Experts of a small language model.
Experts: 80 experts in each of 10 layers, 96 dReLU neurons an expert, a softmax router.
Below are experts of layer 6 (counted from 0) of a mixture-of-experts language model. Rows are named router (the router's row for the expert), gate (a neuron's input weights, with its number), up (a neuron's input weights, with its number) and show model dimensions 0-191. Each number is 500 + 40 x the weight over its row's rms, rounded and kept within 0 to 999. Numbers have three digits each.
After each expert's rows: "comes after" lists some tokens at least twice as common just before its tokens as in all text. This comes from a sample of Wikipedia text that the model never trained on. Tokens count by the router's weight.

# expert 56
router:494498472502364643514524464458507514479527488545541483500510431494504489481480516483465578555499515463525453428530454504451575530508463486504533433527507478498482500582533427549489505498479533420511426552466494514521518526450555521459516484522481516521468471468503528477552475474558443545410482473562465440521498491523526449464493533573529467508586539437432504544546493503531467457552533483484500460557506524453510532482507545494541460429524513546464445499453482542436552568516544488499498520552507458429556551487543447441503487433503443500514499557545474491470527466512456517
gate1:487478467542520566508481516526538475503444534522439535427476568471571545502543472463434507502475469425501586518548533488566530479462486555495463489500470532603471493463502435531516521462525570467483516396492499573424477534457460499521505443396482526476528521518456472473464488485405514528398476550473464552513519531436510502448480442561487534485450463548562521513562524470445509507536547497516496553529473496523522439524558530542467496496485479439560497542414476476525559548470453470514485514532530412532480541503498443539541461502502478467536519464532451533527503548542491488
up1:495473448531529577480517480485545503501497531530457522449517549518501539499545507468396515527465482408521536480562478478587556497484442532452476497564509470579492493475485483509510497442516534494549487381479523568433507515462454516516536452409503530488513507449512503451494486489372534546407491537487494547546519515440480484448494450545546539510474466523570493515510498473480559486522513441503485562544499513535547469509548534550441467498487487452527530519465510473518582587481441508511499545564578401511489517494532454532507440494491507511560451449528463506477469513582494525
gate2:521506497529566543515513520486551490489520561512541515502417431540515473367478514559502488497456501552455577468466514466496451445508473512548480519481480565472504494516512549484525525428515467562540472520533501522565455464568423476588520474464543477472500505395465454546450508542507495534507488467445537552485538513503456459445492500539509503554477456557476525494537463500457458559529421563554465469548504611518469470459500516569517510567489503517556498475453472514473460486459490477431520444474445459544565517490555509485490468576485518437456478517548521465529563542566477479
up2:500452494475596576489543494445560489467497555514517494527435456509533508373448520576495459521483482528513538485501485490537502457513431500521466526497485570490507489497548538509495543384497462519524503473516528503595438429532447508570547454480539517512498480458502484549495479514460515525555498496484530549508597502484457487466499486539507455577414517505499526520505441514477485528539435616515474465526532572597492449444483517535500515538469514488538553443431509508466464488465496499454527460503451447569529459496526498535509441559455525450438453498509551470517550532553539488
gate3:517486454490522506508500483480463502479507554487555524475507513563594501517513476484507542455509596485413506447465512543493446582504531443471612522528475433469511479536439457548484377488503486541444494524453457508469496458551482506466540510531527506526516504445531576466570515473430526449498491499471569506480518534550499428447558503416474511453522527495559466559528429517496518478490445501555559543540507495466425493424497472523492481465514491517432464499456478444469518549510508574446461520529462523536487524487498523557472525511501404559497486562519556523507474604537489497
up3:526485506490552535525473513480469513508445564475510578454509505613564550516510487474507554448463548553458532442461495513529459596454539472517584520555462458525493478535457490569502449462504487508420528537479452525480495436528452493447481485508523492526548477428544581540543527496472555506512462498494570515447526538524516475468507447471467554449528484457584478591561428521525511491462431439552584552495504509495409478444518474524499476438509474438495496499482471461469509487499450521413464505520471540557454531493481528548467499540505433563496478532518545536503492578524506489
gate4:523509457508473479476531387520414476538515537447575513471471468486477479488533498464485498470476466438529410513514488508570553558479502513472449458526533507486500587473470525501511461462404470575407483465433534457472468513520525559487503476487488471499456538513598506458472539503456590500488475559510499516556478461579499455470518604441483467517489536538520520495530524550468455509493541539515449537592505521537512488495479510545509454496494454487464431438566498469545520510501565547555464581542441548477463479483420544519502466492506469542533480486518499465412476510565501477
up4:512486475518514466491494416522442467546553535459558531463468475499516485497488485479473508462473455441513456550503535513591605528444503516481422455507540531506500578504461512509530480475389465571456497478484535427513468557502521527495488456481473467501451543501594506441463560505453553503483466534459476550540471482551529419468497571427478501483484536498556552513524532528437418493529572548495446537556490496549507469515510515511518491525530440460504438460566477488566484485505514506538473627538448554466476494514450548498508468525504469546509493437517486437413500496562489488
comes after: " |", "|", ":", " No.", " on", "s:"

# expert 11
router:492489487489395638482538470441499515507532502516506519554524420500490506476452517499409581598505479495519458471550452515442600568506417450444481488547530491456498498555529460534458509504456512483561441522490501476537501514484569529456499490530420534502494508482491502437575452494546463502413494471517480473503478497500487490501496550561564482574555548428426497511501501515563479466515542512448480480545497519485506489505452547540535476524588508561490490441426549530486522564472549488505516517584532500439509518505515459449496505416504476501476485532505485454453494452538502500
gate1:492487552428484454497480540521485548585455527483463533505483541519497523556518505457484515533481451557459534547471432555523490533544523548544495607471448424488515522495429507504476495517485494533552442534508524532523458412528509516445466457506555488447519533507501476570447490530505532493517459487478523510543484534488521577496458555567490549476520510447475498472467549503570610494447463498459498517484484459420457490519521461557564551589503445429482496479566542475482463455432452450448504448450466515528456495494437460463545510476559474499458501545413475513491414521569539505
up1:481485534448490518524501491493436576554443539560475529526492517507476478514477532437469428568488535545503537508481447536494494598559540490555537565465443476491520531492453483497523484459467533501501439583481520487483502378521530548426461500523551511454468512475498493581456485451556505508517477482519528522555497511526502525472493466571471491469542515468446464521524540521533588512468464405464558504497484507377481576477511447557532540529500519479466452537539492482434466449459481507475544416417489483506496528540484430465519487453530437501508492560441505547466428474553473493
gate2:538472458501457473559451561519516476525544488492493545465551487576519516532590467500490567511562473507451420513533522559487390548499531456473459449487465504473494465449522546532536547441512540539517521516542431551449512529539413476562449440517549440475519524477467500567490531548515513478496508588519523471539469545453520490465474474540485486486523462456487493456481489437543478457475539546479456529449446436411557478567536528540514508458449538547461506465436471417519547528450535498438499519538489524494449455443489499459569474526517437550473543490483453553502550521558472519
up2:515465429481481517516519541492486461512480454500504525498530526551526485515601493506463545519603492464448465491587508534466399617527516441455473467510483460473502499455540529501524540431495564505548500519483435527455535469562416504541478485516520464504481530464471497529430493546542484531477566593513528491553508518460515480435525476570468467484515511455453468463517477466551490426491535527517496502480486455407571491538489526490491483472443593527438467447436491424463573569443461509470528546559519475516475483515513481496533446458499424546487556516493478568519518539531496517
gate3:486479532516505504455485525506486517534499486490437517554487576416533533419476514450560488534461500476454498536466502499478517556495522551496542558469518523512486522453566494579446494554466485564516456586522509510555462556392549496449479493533468465498515525523472507482499526549482579484515502522456496517423476500464501509580460463538553512489461572482494551520448558476493537518535453545426449504504471493533430466476480438478500530552598453459537460539555495498545464531485446507510422530500453556500537427484430436427504498519557497493478395470546510584498455539460509496
up3:493488507489482524449509505488483501527512450507460505532506568421476525426494540464511456569487525460460525518485462501473488540562517546491537561454527492550502546488553525558435512503470494547478422558497526497537467523355512510454494502546453441516528503480477518527527546512508609497520498557513513495468470500456499474530495441531590490469458549528516539501472543484532545458515450518477460478576490508512483528439494429511499476510547474478460415566518554387516454578513468556490505536503456508500563449493442445481482505553532505522490395466556499578491421540420464500
gate4:501546548474549453504488534516503460522542482473490539500554479505556541489507497550531514435543462551472420569506557511545541555432511406493438570507481444435449524541488539519530476498517471550533479644544473477540479498511533473496495453567533409459491495535459490555415515567600518494483546488481514527475482524462568483471461550532445518442521521481437537459456455475554477572455537482446501547496542515431566451532530509521512512516541512480482512435530523460549470445516575476445469452504480556468510471473452514468442464488521513460488535496466466526497553531457514495
up4:477532553484524472465504507516459482470545485508493528507545456500565522479492506504528526418527502563511407552519549470511545491438578383494473562467495485484481521581492466551499431472588509500539517625535509455495503473495485489472518497554549405466481469547475481560449516530625477507510604494504451539493477489459501537444483551493459479432529524498446515483481509502518482566515531466409541441537513548434595492484506494537482500482544492505484450439466496474479488471545542488477476488515494515447536501500433507493382509489477526508529522510520444514483536570479489456
comes after: " |", "°N", ":", " +", " −", " $"

# expert 52
router:449445461490424549436578455479433506440534472552547456553532467428457473454467529443460524545497559487539434456541457474448543566520452441444488479553542471493525541545523449539460471466457541470539473543454502468483526487452541561496560538511485531543495467472505545483562466490550469536463554466539462463530498471514442476464520510522529468555546520470485481528533464556543476449516600464436514475541524557458534543460444552516442453469537518537482477471465544539461552559531546536531538547537541456454557526531517478512474463472471466538534467523557456473476471439479486433
gate1:463458446580470515471534525512484449518442450524540514475489538441414488504479482477529527528443531497568527520450525486472489483520537468501595477462452467485498540492486602542511467503537564543517547524505593524483583440564466453507539571507447485472439495518528491476476487499506542441519481524484479456495433456512479492444503506523535535462488449524511480442492507446518564490540463358556535519453533494428469536495511410504467483547469515569511453442505469509432485591513503520467492454558597562522483470519533540525464546514491502471476530482565515525539527570533491511
up1:464476459558477524483520505508477474489475467536558485475480501476423490470454481452516489501448534488541528501470501493488492501513552453488587455492436484482543512487463593558526443503511551534483523542496602541468586435611468478531534581520474488463460468483531485484502477488505535469509492499442502487505439476480482476430510544513529528483511449508510466450483505472523528515560448337552522526515534505464476558471507427500478494546465521566520475436468436498460485578528465532436487438569638536504482495512577516520469525525506496485462530487556534499537555544509439506
gate2:463553500487457535452565437456445515515513460505473482521489474478523447498417518541524525576464488490587458440538516521485503536593461444434492477544570509485566504561544458480450508478525433499529446544478521539538542449475547569509448565463427557565518479456493547432508485430500469527431524519521502471560507421523454497451553518527522438584553488513503506490508497561529480489475477469493517440496516571526496530471488549438532491462542533545455456466512573477480519538486560536508492582532544503486542484517480506471521542434479524545560398529531501478464494445492517527
up2:468507527505471535481566457460457487526508469502438531489458468458549425493489506556557504552451504514594460477540511556491548560573517494408493522523476528532573530532510440519431554517541413512510434504451529585460491474474584482506425503554529472528516587444465509461524475442444523488499531549482477504554446485487418450491521527448490463558536465526577520447469464555529442515453513506479531528538521495493460477528475523407474507473515582567481484471490590491539550513497567517539497529514505522515493535514444475489494495454498515561583448534481502485436535465533517499
gate3:569502484475465500561501507509495493433504465484504572471489526469493513540500495519545511497506438434572469460472527554395469475495520524495491453577485501540509564515458464510531540451482449473432461463448497445507443484454441439471473487553546468444509447521527530579533569466552530511479459510437561557415532500476493439506534565531483516533570513490520539442408532491492470469528484440494474560553503462532531458580542590490550498503469498472570546488483512541481491529383479490531480518474456468477527530483565464486555530522569522447543522487428476518476543531445500500
up3:556532477476477511547494501498477486438518455494496571494481489495540516513476543502545537508494458423591476466503547552387486481511487495496538447547483473528543548511483473499549541456490443438402446476442530434524476469438484467458504495511514473475515443529529536538532563468529515493448474503473552547410550472495476417475551572559497502550572516522523543450390525517469478461537472465465487533566491505544517443564522608506550481458484540461560517502476508574507514516377482504533494548496463460519496533485564461485517497486562524465523501479430490515476549497448522514
gate4:469529475468451541480514468465455521491544429464508464512495477478482447440425532461501496562488528521498489434536489526523593470564494510452519531498526479464554533529552561524470486445521509463514464588466443518564531451470562551450543528544462563575458472488475523397511445408520482482478501479528500497555534505514501429494472515495583505580473536504487472532483436466498491381580491482496519491493523509516417518465488522513499510445496525579507470416464589519485579515515556505490543491527585493529486533548510480521479529472443479576503490591513520455488519503482463482
up4:428532546514481514474487476481455498541549435455498476520433519444531476499393477472456525533522488502484505448496505503506571464531520484491476518464518478498567569503530498526474471442501550440499456567518452547581500465467526621454566464522483543571497417476455517425504504404514515472505490500507534520525595527484505475493479493484566501566444487520457494539494497442464480418565498551506467515491544552518449494492527487472480508483476559569525497388448585503538551524521552533534530475495488501541513553535511475586509508471492522521465488625525477480506509498433493470
comes after: " |", "\n", ")", "\"", " MF", "|"

# expert 22
router:500483487525415592502553466491501479470516479525557482570559404465452510482514504501463537581519500483499467459583494497433582516518400432480514483525556458429502550622554430560463513486500511434503455493500494515504511503501613508454492492516469520511513464488510488468540453520541456528442515514569491469480492522517476481475502523547517495522564484415455489498491488516569506472519493493430481510481529563503528493486407506489518465487546485536498443487428519506433569572508569525525558556530551491437561506516489517456485455489480438560529481485540498478509510406491477485
gate2:539483545541489454512459484547545553454454524571451515457459549562478547512488541442560551492572452540423462420500517533405469542462539509507534531458493452588426421477457479486526547508437469462507467537507479518504429480522538482505466476570496513501483486550466524520492531486515512476484509479416494570492520501513531462466480553551473509466598501569503513496481495477545465546499500528524479438568515496465570462500564484542561505442507551516508574509476465467510453466454492490469461467446490528489490421503503422475544565448525491417471515574491455428530506549548538504
up2:508553481540545460517460506519579548497492546573480528448464517597476500511513553501508506492608498518413441427461496541428431501517517493521522516446500465509403466488445495475543563506469442492526501566513465513509459476499454480566508501619484478521486435526493541524419558501572506514488504479399485516507530505533561447429468527537526506471605498625484535508491503479507438505504530517475490465561489533457527505488572493523524523461490544499488534493546472468510463443453491511409500447457468522520536478492479434437501498502533482469452485566491461478491515487502486546
gate3:425542524517514437498454557484489495549510478475497510611436429538549533506547458505441562427482480531475476509525549434532510460466458490535507550536563529446496454502440440511583527484536479454442567514506471529526454523562464511461509444474539488442521556549475488566470549478587441532533514467500559613465470542503550525494445590464509483453521533548444533525500473474552473510496505477426509531505481537500526476507538500517557507449471508493493473443443535538530457482491481474451482449471504463516436518523437477478516464532565448494442564479469571473551531505461452511
up3:432496473500495435475482540466433511528495504521543475601434454491521486450489490456444573396486512518529470492492502409576530492494498481495530541543534609404524466493420497529505521420533518444488565528489511501563477472552423541474525476440517509492517561519509508602470523485578409512521509456519557603472480521537519523451491535465510441494478541558463510566505476506555441484524501479444514501486488520515524520485491499486555501466494516524484454456449557572491483522506524507515489451494564447513428541545488445517488462521543497522465543482518540410517471540475462492
gate4:578479458530528495482477521506592443546486491463512463489540502543573491494559480529530462471489524471472524502439500437450472449534538499513492575507514483476497467501473521478518418533579533557486490496446497530466586482522456462557504485487476487479531526522468536516479447527435498519498484508467563438469477553491530509423518450505509508445543489573425511449612519481475491438492445482514569549478549513475445523413535459459431472510495538527414448470500482524542559507479544593510443462453506537549541492486446495470483518558567512448486542544536599476528546516449454543
up4:526469496517499506452516503473563472528501480456521429492594495535561484472553500495553436455493520482512507497451474419511504488572528521488524579540526483513511466526486510457504434506559508536504500485436497521491584468511449488523507506520415532502519534513460531458509466492469481531483534484511534442477477490539525547419516383467543481481517539564406530461601533516480460408511488496518569537498503515487441537459488523480389437482487558553401456470523501574575538531471548584527435487516497497534530504533443471457472506502532517479484511564514599482469477518454483535
gate5:492448490524463495496516499516494459568512439585457531460502519511518499505555461494492492502450440397577454553453451460574493516532544523532463470484478471458463455495436494579443499485555563580577460489538574514481470491561532516524483474538461462515553520532485544578550581500484555491491490532519454474457493532459510470411462528493480500435512475406509536519445541501598539549516527469449494452468485463476483509515548439509505472557521472487475499472537487469482497563477461440511442506507554523429409468517488548439547584517544480547544453494488503466494515488557519493
up5:503448479509448477506506462475505507608516436568484532468455489457520506490502493479487501470453455420594452527441457407529476563555559508519487484494482471456425425442467477554455458522517502563562464505486582457490492527491526511486468489484417545539537490566478571533593545506487560505536479523530494524467521527542505441430465505496469469482493520449462504507464521481603508530502510503458503443526461521533417538470530486503508441532515502531489507450525506509493530519513477458523426520521541516452401451526473532507549617476547486539523468503480566452463472533482577507
comes after: " |", " 25", "–7", "–6", "–", " (1"

# expert 78
router:464486472524392545469552467466519543463545482511545468571503423480480449471457523527425548547477539470549437475561422468463598557526409453495501468526500492460522500583519476555470485471485521499558493534484513445521568454484554501475551554519473573527458436488541536452514440479508466517430508438514462414517503494519439481502521504519570477565535498443474466506520426568548484463517481459439492509521539521464509534480491496485503521484566499512470505487503501548445583606525511540554491512603562494504498489487529482471484493499483495555509472521532498479504466408474493486
gate0:554436460512486490483549496514524534450484567447476521477580539546459467485546491517576439472443456489488495514457540461542520510482566485515525525524435491567459502488472484481547497475522473513443520479498548458494491474521453500525492534525401410466507550457505539498500582429512541462442488445458579429479504481442561506509521484490456525495530466564537495454500506646522517491483464450517519483465535484457531581458543512554484495521527498531493539469548473503427449500444495514550498505510457494458534508610527553561509527513514414540569505467558436564501494514566527518
up0:503472495502464493489524493485504526436483542427482534482580543594477500506545513534514510477472442503501481496476535449490500522488560519517548500531471490564481514533502466477538474411535463473507527421490544487544505475504451512518508499485362464526522542447499575536547578434527529438437494430470577448524529487444537486496536479492487510482576503532542426496492516630523469448500474491528532465519496486450511547485538528541462497502498504521549534466530494491463459525428495498536492520468485474429543478651483486547538526486528409563552508486507427524492474490582550501
gate1:471509447502539514430443513522587482493576486500550554446449484491490522508481524508476507470456495509527561500481507543528497475474548524485470580431496482504455502513484485565482527552420444508515472529487602596545406470482449498482469484346546494547452575472461478523525450512490519473542444558503442547532477476496514541460488467622524486504428483458543540523521511542533462520500493461555515451518501485511491498561495479576521495511467531568513497466502499519466470546550511492420488474464479489487425504451435516501506543516499500513577524476580463475508440541504559467
up1:526493428506554487418450544527604472517561524447512565502456517501532492545490489503483517457447442521473554532475476548517505507535570469481457610442451514525445460559481490566487501518459407519508523533509558533538435440469449484505473481402590481511499581515419451512521496496504548500568447561485445528531435532490514511513465503572523535534438469490598519494530517564550484543502498458496483464484525471479478522529514476578465495540483489521478474508527471518474458544492467486400473458459559492498409495467447509458508517547529517514522532481523454499496449523515564502
gate2:551482580521492511400545498481530448491490491459499543436652499471427547489561470530510465514499556488485489499520478496505525410589422535491517494503545503532541501497513468421496534451508521510462514483511467504515519523542506478467508554550428529430439481552555524412500478486545535566506473499486491443547569498501478518491490502510543544486543497488519503509517601560429477442520484517536501502456513600434548517553461496447487496481470507434392443518485524420477528437505496483513535505521442539510492485510495492502483462471524455487526445474462526551503469538465406529
up2:537485576525468499388548508516497470550497510455499486449587459459436582474545456522553464482491577441505467530515502458537524431559472519510492461529504528486489508464480490476525527484476544506473519536540483503530520479556512465497519557612435475427435515554569533459509479464517560523488449503472501427534540499454507486528468533492461555471510478525529492511469609528462438451557457491499484511418539564441521554574492487477498516552485499446442471500516493463486468383536492454555499455530491580518459493489490505510447453508497449488511468503493513545546456553472406530
gate3:480498583526532493494506493486463455516536529479514459471475494510457570502478465522451513492500474490524487467533519438560521426447444574555471538478515521490521463520473419526516526457531542456513537536536456593562457532574574467424516478460491567500508460418554503480446563532478528565435484491476538480567456529478560530513481493436541531488531496456544517558541523506501505554487515472438470529432445491509477417590539486548537503496476477432544555510498490486536579509485456414532452520558545497516462465514515446430549432497528529546464498463428492491531425473538516511
up3:509502571473535512466500482451457488509568571483542444511501483490474542498450500495463537525488487492517484443539513451554536452468465585519462508501526516477502474527466440518492500430499563474487526536527427568536442533562596510457511482456478513493497457381542480447460561555490533543417504506510559470592445496444581527504500550452564510516513486471487548560520554510484513573533541483466473505425452488501521444573506518572538484495532514455506552512461510485500578517506467376545459511535596470484471500503514472482487446479505511584487489501449487521491422502513511492
comes after: "\n", " ", " 1", ")", " 2", "\""

# expert 5
router:465509484423466597496523477421471481469511502554508419546541465476513484455447570506461505504519561477554484442530432501454537584542489473448534500572506475481516522551582429527473446468461495455524476506444501434528525474398530560488525513505513503535487460446480575492598497468517467525500526428545493481497509479569483493470515468547510467557531522441475479497548462554539483470518512522425526520532545535474492549483403544446515483449562530534438482492529528511465548511544518558508532523500529443457540525518467487515441472470473490544579476559577548518460521458477451516
gate2:424499515482478612464546468447489520456567488465488446544528498456564469479434551465490544512521538460557466420552519472515542530527522456489480507510521469496485538535501488525497468480425522490472474492447496477530498508544601514503527496558429532487410466501488561432455408453453465560488506574545508496505548517493470490486520475502537524508506497524442478537479514627566524495507503496462513438564536462515484557484474543444515393466523578571433454490434585536472560563540515489508543520504487505507466544526544501459492474487494471544532452481489523463489440461500521462
up2:510448459552488559476589452495514529487541413513521505526544519478482482531503529427473606565491467381522487497573474513463577464542460438443512517498530547496547554564535471542492517442495511479462560538444527518493533448554495476446491528539417541460539490490525579488538463515515503559464533501557471478565529484470503475423512526501487500527530466541486508468498464545560473462504494421517565488494497518466517509478492452469494488472545573526430462485444548477486519486510551461502565550570489512549546479510497525420451517405484465498431428481459528442491488474546479488
gate3:491496427472488519532510503549408496539569409567515547643570445499494539492453535514440594491472546500549545540496462538496482487417441524516537501429553473437485504485445478532489448514501552483522482522515490492529578528507502502499470496550502473459494526523523421496452516554500444466497516525480479426517452560498494433551466535459512476401520468477514452479510509549521545513495543507356479469513524503534475440480475464495523462533477512466521542447506516505499597471506526493430498513506515477533548600481486499502534467520505587496522445504489502441511477531525509525
up3:546506451464512520506472535558470477545537408563478544589536475524533544503500506512415539468481513525536567569468439558504458504416449548554556539415510467467470497497408493510493465502492536513490505519546449491497540537511452473487456526554529453461495493502461412510452527533514511452521483528474529426505434589515489459523476541448487529408509484471522464477524518497503533553455520505392496510511520470532464440500517452460526468536459506436508570465540518475529588458490491527418450502483503484547514591433448520498513508511525595456510491492436524493538508524517489556
gate4:517519531534527484548569500536400540493460506453494453506434525493520454470508478470463501484509498477518461534561447461461497566449551529461421473498512504421456474455542506504496454439478498479514505520403492489519597534487532571521522469472474524510473505518466458513497492388543505484514489499533409515490507457526512416520551444480470520516497577537452550624504525451481493527499464514487467535502469549427454507510560515439444498505485574509540432542534539442506465572522495443543510459503467483564454470457492503546498601506477505467533585515492498505472428468452542521
up4:500513545516551471519548516552390516508483518460491466533439557477514423479533478466485471488481489476526486550559451485454473538443558519455444502513536512466457476434513484503532440434466488473494529482419507474482592519451499552563532463474470499472451491530471483536474524412531503495520509501513385515508480466547536447494549455466458567516481566524466569568516528449497501535513475516531486515467444551433429506492588528435460507496475559482537463534567547411496483561513499438545536447480457487582485477465472556522517558505501522440534577475486521511471444473471539535
gate5:504492442503500495445496491510523503525474522514498555474569501488550483463497529489501465482472380529444559492506525514512506466429507523527475500457484451574458522529467424509500502397488479598381529501465505438479415589527553557489479460441439495509437455484470511470482501555470533428492505602478523422444529523542496482492448542491501493434501447523423547484468474522548540547487510535495546529497520492549500468515511445519585517539571497527489570469537515482555556525452532498509531505506477538446471593492498496473550449509527425513493533410528521517531467493486496490
up5:536523433483502531480474510522511508502483504480509511481590492531561547482540463493507401463469391526456587541501456529500472509430503544492505524458480395565492527541461444541516464448477426583381505526508492494463439556539524501491488461457507473482422473481478548475447526560479533443511493577464585480422535586555531482468417502458483530460493401528453549468495497524557533541481491490498543517504512488494517504538512436448572505562556509495487563481531514499525544497487526491459493486492493497459489555463532468528531492517514424479495529428534542508562490508467494502
comes after: " the", " The", " of", " by", " with", "The"

# expert 53
router:465493469477496644464544477461469586464493517546538438531532424509503508476459527498433482507496520513562490493565436472476512521548479482427470461563529492494497497587548465581442515437471488479565503576437546489495529506429510503505544560519510565499476485448491551491534482454538446533490545490488463457562544496549494455463559513494532484553525495464446485506537421530513435444510502458466521512533566506473539546514431535479490480499502575542444513436510544528484527537509558558505532520522509464508528560477527425482438471471446438537520491536540531484453471420471452530
gate1:560565526471512546553507472495469535488497527569472508513591483535456492440504508478489480522508450475514476505562497452474525445507468507429465499394509488498480486484503479484431498593421529523560477489449450426512536458458561512491495423573514437504517497542584465539464491456588523546517480463496551555455580545564419402581444543518506525548509516415436488521468558526539511514469487464461438525506447508515523517522508509504516429509495539477500514443512507494507538524533483543475481454496512488502474522484439481503565465544532534535500495517471573586504422465466461493
up1:524521507492511530498505451539503537490526522568456485522519435530471533458519471511541462548489502470464521522596566486502548487473469511438427500444516501478495505516472484488461495572402471551550525512506479482505573424465565515498486460546495471474478556479536478526447445505574547553502501565486596538472496561596423441615479602521523512498490481399445428459446495491535497567482498429402486535505517500466535515536482497505525517546478496476459538511506474449554463508535488488467472487519475504531465540466465474532512454500551542525471444509489551534515459430440445473
gate2:539526532564509493488540466567468488480438489432562486559531477509485494541495456492489489473444486529543506555515479433497542457472546456580486522444493526504519474589488503482528470518468475574448551570573484500458481533530496464533450512543508449448528552532481478512455521502453462500517526542469450488490482557494545477485542510454491533455599459539404579462474473450457455526516522492463498537499542493518559468561526451489444568481505506421470524426508453479546464517477495475536525483484433503558437386494521521481497519522436521517451483411476571530562438455435503547
up2:492532500513460522452549452540473470435501492406518483544602506478518474520486457451460522496475505508563506531506471457441521489501466480569559481435510470464501506573462474455557445509464501560466448583504526466442452532585488519519491473535498472476518509554448492496489553494463462552470546511489461486468496489492525505485591488475536504480578478528458563490563510486421486477488527504477506530494526544489548448513519473487472473454543514531437411383474517472550510533547563542545596503492463491473483404525561557576554493504486523531443481479425587498509506485432518523
gate3:509450455516460476526525480525537478533479481532496520554550551496483491532473471415475520508507467522553446526554471431546554534398488531568480475410476527522491528520477411543504495561513553536622521501473565505514460488489498522486512491509508490490492472533531380492494478486442488471466511530503478493461486532529496554454443541546566466484485505430476567497472510489565494522409528537529473537497524484504538473448542447519522550494490465502564514484482538552454602503492568546551488477525516548474459475560444455438558512431430570493534441473491473461500405474458465530
up3:575448468523458474506528507535539474537494523535538500509509522494500482536453488484482514524479498534500446533546456437588539534420485530552465470452452524486478507457465455553511491521523539567638506539520546507478435504491468483502500484492489511483504456518511405525444456501477467490471508520487475476450492548509519553436422468524546482457488484478442588437438494479589477523449574482528462544496512467498475452484549433494501569504479467508552525490499562535450619514494569528521475457542516601525465500537441467463540501447444558486507453491555494466542427480448444509
gate4:525457535513534530508463523515495574482512489481491473520525489585480508528509491561453486472447531523487548554591550481570490466508507499553476484521440456552487460571454521515539547568509456450496547525586457551498493508457496463510502501557482523457517508554448526478471497513467542511473492454509474580548560549511532481520428503468614524467471434522445477445516450490461474555448492511431498554449446437492491545555480534521472521525492463453400551507523515521503523486507409471483499455526459544565451549443514446530533526516563420454436458453482496521434429464496458537
up4:517422544522490502456489486483470524468533464438501441519542515531488449515483577538483497469502565506519528523582583443548525455568508446479499431490470429516558495582509501518510495642503450444533497544519428533477486461467503524482455496585473548496489442503494523469486523513505539513442515409545452545509527492449523488486415488481563502470510463544501515445566491530465468509510492490472495515428494491467435600525512522482446462486531474498469518437484582532521544516525466532522494496510470503541487457478566455508578600548551443447470509496469433452463465526465493521
comes after: " United", " the", " New", " in", " South", " of"

# expert 74
router:440436472481424551451577457476417514446510475528545454556540466463469477453463535442458526541483549489549447454542452480452543569514449432439501475555534471501520533547532445535461475453450543468539462542451521486488519476447543568500545542508473538544504478474491547482559464467543464531460554456548473465539503473525446477472526514519531469556548522468485483532528458549542477447517601456443513472540532562484528552474444554510441445454534522538482477462467547540463545562521547525517542550536544454463541526531502461524478466468474463544531466526562459466473461443490505447
gate0:461503480489483521481571447444482550476588518543515444568552491472458505433450529463440589604526492493520524495524427514477531557524491485413587520458513488498502561523547524518467479520493516481566500562468500466493503516507561537460488498486492557523483525461535518481506479520514469533454555475523432444523513431496452447468542475496530469523546485490417420530493480529573477502545485475499520478538525554480493487454472499479510461471574498538437493445458545438460583572521551559546528502603596451450517535536526534492487491482470524552514437496500490472459456417487534505
up0:474500514502507516494549544484483488537584532503571508540494509525531499479448481474438576556499522563553542517516483443559505453500440524444571574502467502536450508510493549531493511571587522519536515525557479413495486466486505506515469507499533525502419565476489469516455481485485475562466491435496461424426479437500468497425521458503510508515454415463504512498509534572552526526536500518429541555471475542429437448457529486492518509533547475510424539487447518483456605542465539489489516451597600552542451558519501525488464473508454540543512465495462552515510514488471487423
gate1:472498541475511483530516551499372501557464487508525496518518541531488521530525539553491541467458481470561460478489512588436441521513506498476475479466517401512508480470486492490534532489435416525511450487433594439514526473478484565511489434593534493504457524520485538532535515498510500434510487524504475447561513463483468462391430510468434502506512543500499509465458518523516500503508497494542491502502463452499440413534493527443582406436513556569484513500529513450506478470532491458489585531478493496521512475606526479521569499498509522468643529536498546499494515552448529510
up1:470487520481503503505529554479365490511482457527532514530519516517456516551550524555487548472466489460556476465488502572467433510527488495474487471463520433536503478495487483482537503492444416524503454473440570428502552458419505552478515465576524484500450500485464531525534503518491484440522520536491465434562504490488472439392417523497461509503545561484504528493460523532524482500519515500554448503489478424500461441527503537445563433414502572586469526508524519433504500474538488481477578532501498493534514480600513478481573491526514520481640519536515538507476480558438553514
gate2:484481462443480538518528445473526532488489476546580477535545483497445451508501494467380468560538549461499494464516431536479532473586441529483551492539516467479554531451511483583456511529425495446494464521477465428495563522512516501485562508485479554530436464514560515427520517497477526530437490498550486439485534484531510421493563529530594460530533490406487477516588509517496479456546541488464514506544543569449491537452470519485484486448553526495508458437415581544472577531524595545510572507568493458499531519525469456525468509484425527514487492494506510498476475469467509485
up2:477476495479494456437478486515535541506549576605555488506480479442488486446491518513431509445503473448594498487515464463544508534576446527527498504459532502475524471416480583600455516563506500455499474525491542421450570541550453467520569507471486569470406424464552519448475519504452477509481519461478469424531464542524470455503490579506477509516496525455496479514524505530514496516485470501464474526544477534477465568487533479505549543516547462488547545428478512557476542533550562504517506507513530471517472477470506500511449551543464567484429515535525537501542512399498436396
gate3:506505454545555474388495469483475505492520523550472464507467505551507528470558596492452506468483485498475552471463505446538549474489507491521504535526508502468541559576567489470518519455492534491547476471543489488479468401474442464466513496540514514559498443487518509496463487543505511480544546525555479450500550484505490524498482489538541472514564470453498457520540511534572569515557540422526506468539536482504520553546501546540460450525601464534457448501381493590366522511468481430438504546488539461555494556505513446436486448488450508546547481550441462534478538451508489544
up3:472517452571507495423510487495461511482508526541483440478460504527543534453536587434479463471479476508463571499454487411512541476498517488528531569498492507454550541581553477505509505476506527532504480491557454517462514428498451459504567523529529496548496457506503493494455420560484482457553551503522497460481550492492503511492472475534501495492580467475473442505528518514565572557567496440523504484515559472511504579544496520502454468516576486534482438525383489567359517548455483442456462501485557469541472522492542477409488491502460509552559524562427467548506548467496468535
comes after: " |", "|", " ", "-", " 0", " —"